From a checkpoint of a small mixture-of-experts model trained on Wikipedia.
Size: 10 layers, 101M parameters.
Training: a variant of Adam for the experts, 403M tokens, 6912 steps.
Below are experts of layer 7 (counted from 0) of a mixture-of-experts language model. Rows are named router (the router's row for the expert), gate (a neuron's input weights, with its number), up (a neuron's input weights, with its number) and show model dimensions 0-63. Each number is 500 + 50 x the weight over its row's rms, rounded and kept within 0 to 999. Numbers have three digits each.
After each expert's rows: a language model's description of what the expert responds to. This comes from a sample of Wikipedia text that the model never trained on.

# expert 3
router:503491520487521440564403529518427443578484492396475505492556473451570473530566539464486452530508516500537452496465493544506458509527424506567516535511544418503470497566530492481516492534472487
gate0:454570464487513517472512554484479527509552460450528534446563501520480499484532500666556521499527504469299487501498715538485556605584660505510509455485435479422430529506499583545506480445532477
up0:438613457494495426513478479492464571514542511398499596503504582522473494455481446670655542532487514407406534452425575545544527472656612507592521442478432426476497554491478490553499410452555462
gate1:582419486494438462476453478573530458531514441503526507504458576383536369462457503513543502625592498387507506474457544494497504430573544473601473525503514566492477455438499535477583459523476471
up1:592450479475498500445489449488511468594533307528593492485482551469559440464457487507554564562534501418568432463519594484522481483528601527524461541548543569497483500493526483407549441538382536
What it handles: Words inside multiword place and institution names, especially the second word, such as New York, South Side, United States, Indiana State.

# expert 15
router:557534424668554447585544557496504473532469486532538530536525482485552529590491425447504503518559550457431529492566510507624438395563559611449526536523525497499456512544517518442478569531502477
gate0:503506477632513475458499510608622591423467434454426435487472489501519492559468411437571536518421462499535532519582483457544455423518427498497435513521501624526544534485494499542514519491494392
up0:514496467559515305481501576525514556504560368502494438486446545472518577526468483431603507528460460481466484467503501408583437492486458507518432526555483521511545513388516479501521520491535408
gate1:551509564534618484476586464475459500523530497508462481497464546452548425577455526484525468526502457517548352461458503487503439582501424512507460497535503500537629468477577407469478494486533554
up1:487526490500591571523544427482469524572525336520505465460482585501542426484487496491550475506509497593487374484525551515485506568449465435543447484511461398516520448480488352423485496497556585
What it handles: First letter or letters of a word, often a capitalized name after the or a space, such as Sp in Spurs, P in Pond, p in pesos.

# expert 14
router:541478505565464464575625485462464379555552468440527494521493498481451564477506513495531409441522552583421440588519484557479493514449502514505440535521500468432533470528555460515500413520460522
gate0:497483522479453425523405474530506470653469477423497497482423479557502594462529468496488464512545494457522405487491533493429473497595532530455473457476377457562682503520475510493493488476517596
up0:451557571482426481564464479499491503568434502491483490501540468504532570533497478504483413479591496446491486457512526487491490496510503526426500516513433446543554526497499496484500465486559631
gate1:439399559425577551422542496495482489558443409529518489574533546525477469486458548511590523460503449473458496498575524504464492607472476442470494436521502473536470410507576506575410445448561510
up1:499459568436502557359515498503425490581479443543483497505573554564548392546501545498562509490521427421497501516571563504513536538463506537436488489567525410517490474580503511524371489425596478
What it handles: Line-starting list dashes, bullets, parentheses, colons and heading equals signs, plus months and days within birth dates in infoboxes.

# expert 6
router:515436481583510502601467599482488557568506553411455435502475500522468559523510532533546386504479404557472458500503447530476449500569517540448508472482497547512557448613609570556558494546544523
gate0:485414536549421448431618482469480392531486395494583496492450432474432374543536431460429471532578496621541479499502472512466583506463497535560420485533622401478495608461490487475532490442487524
up0:442406543506463487496644460446348452497515445498653463503449535474449403514502503478482486550595485550610412472480487534481547504483477528538417488496642466465472533433526514476502486468476548
gate1:519496547523474497480498470509631507492463538457462482452622568547499491533484442489500440484470473571423428504489498545573468550441558585506543373495478486468493462607517461534514472572459393
up1:566493579482401506497471484497544468482522518437487493441633595504503525596476412489553475552484522492434450513632483563611482546490549545484525415529515540480429472522519480502496460552454397
What it handles: Articles and determiners beginning a noun phrase, like the, a, its, Her, plus unit words after numbers such as mm, km, kg.

# expert 10
router:463456467573486552578613517429497507574497551466547515468436419520440552451483542411520447413585497549536440493569547549514435553547396553449502538505567471459463543536482472514436456425588598
gate0:545505566507466555446498500515416509493580479470495518522579501531481475552516521475504456617521486462471501435484524552548495493438557483470478515478552499446492456568493492537463536513504499
up0:544441549453462479500524465512424497587527401473513457502509476542463506550489508491597517515553547479483487491481572504474496464459593434484381505450563517465490492564484492477424498512502505
gate1:517500376603539495541516560466504526551411509520529476500512419439533503617505392535512461480540497474487564507583501540489465500403575553450573556514634574517511506501452552490432508538562499
up1:507484425515548484496532576420575511582442540511507438479390514480524521569572439609542492489600512473503502534531414531489504438487551565510581550486568539524526531518436507473488548520477519
What it handles: Table cell separators and semicolons in data rows, plus raw byte pieces of Chinese, Korean, Thai, Cyrillic and other non-Latin characters.

# expert 11
router:552418449543545473498462583395521559499539514467485483496500520499530558520542591472481481516529436522472518629556506532432554508486512526539450488407486518521569455528547541478452477525574482
gate0:554558512515461519544545501445624518485450508472475433432526452476455501495403495507489422538506495508501567505490636514505494548557430526511411434491501505485404473452553584594472520528588506
up0:535569497481504489591502485418569487519449540469531497422568545502513497522499524501452483561517543463489491509514524532476500482523392467548464517501550458348428490421524560506492507469512550
gate1:480498445497464485566520478526508552512383467455466496497429532479442564428504500520474423528517486555495471518527551587533488490464497475509509660443488494452571378514500517516393520499445514
up1:445494522470493494492540463417482569581515428443440422497417501418460477486499470539562493606523506519507520529551468643505511530498500377500432514472438520500631479521558506475450604507498474
What it handles: Stem pieces inside longer words, often before endings, such as ub in tube, om in kilometers, ist, est, ound, ateg.

# expert 13
router:488511491440516489532512598468510542554579550493502527447434504411507522436444533474587510522517411434442537491514473535434495498438403465534545522432443501472477530464538476523362486559526548
gate0:626594418418443509450538580451501466532558550391490531410490434535533479508490590437555535511526458516534576463482506477515643490457491501539490480543509547639481496433458687401453453512574384
up0:589570408479535475431501573402544496535581483355500510370443469508520535439502580529391512418483444487492577455462474475513626500403444511595552510525511556593474507422435589429434408529501415
gate1:539500507534512408553471417586539456507531498505501432504464478535507513461501465527525515484647560412475467440502428526452495522523475488581559457485492442435572593498526500553437509494475454
up1:575455485506548499523498461555486470492546517521505448358536407519513507479519489568497584489587581486500514491492444495493484673517501537564559468445515500446533512502524534525406489527501419
What it handles: Digit pieces of numbers in tables, statistics, dates and coordinates, such as 178 in 1,178.3, 27 in P270, 198 in 1989.

# expert 2
router:566557457489474616589443564451493578549514519503545514545523575466431517518493524528472441507510479517473458493550519580603456536460461447512563450452587568502468447504442539534458602570532496
gate0:586420422560517440601354373466497524534496503475505486473521486583552400444519553483540512630490410506545530477464370502554508289549504477506452378543511413456527451543545553507472487481470399
up0:579355487526536468589461453490401537640466505434521476494455533597527503565563529468507497526545476497537493471471476488536500395538532489504503408481528416452490479561548548482493490502500383
gate1:601468484592422504529522573481477505468495496498513450455574487504466570512443438391530479470559499459508505355629467506499483453539528497529506486526516523508400465491437466360474568513494425
up1:504469503637404506540464551578503463444482496528554523510546478442505532520501441366506459497535531518561469486651392557578502432504513457529484469637622516544499516480482505474463542556504500
What it handles: Hyphens, dashes and score digits in sports results and tables, plus sports words like League, Cup, scored, Final, Semi-finals.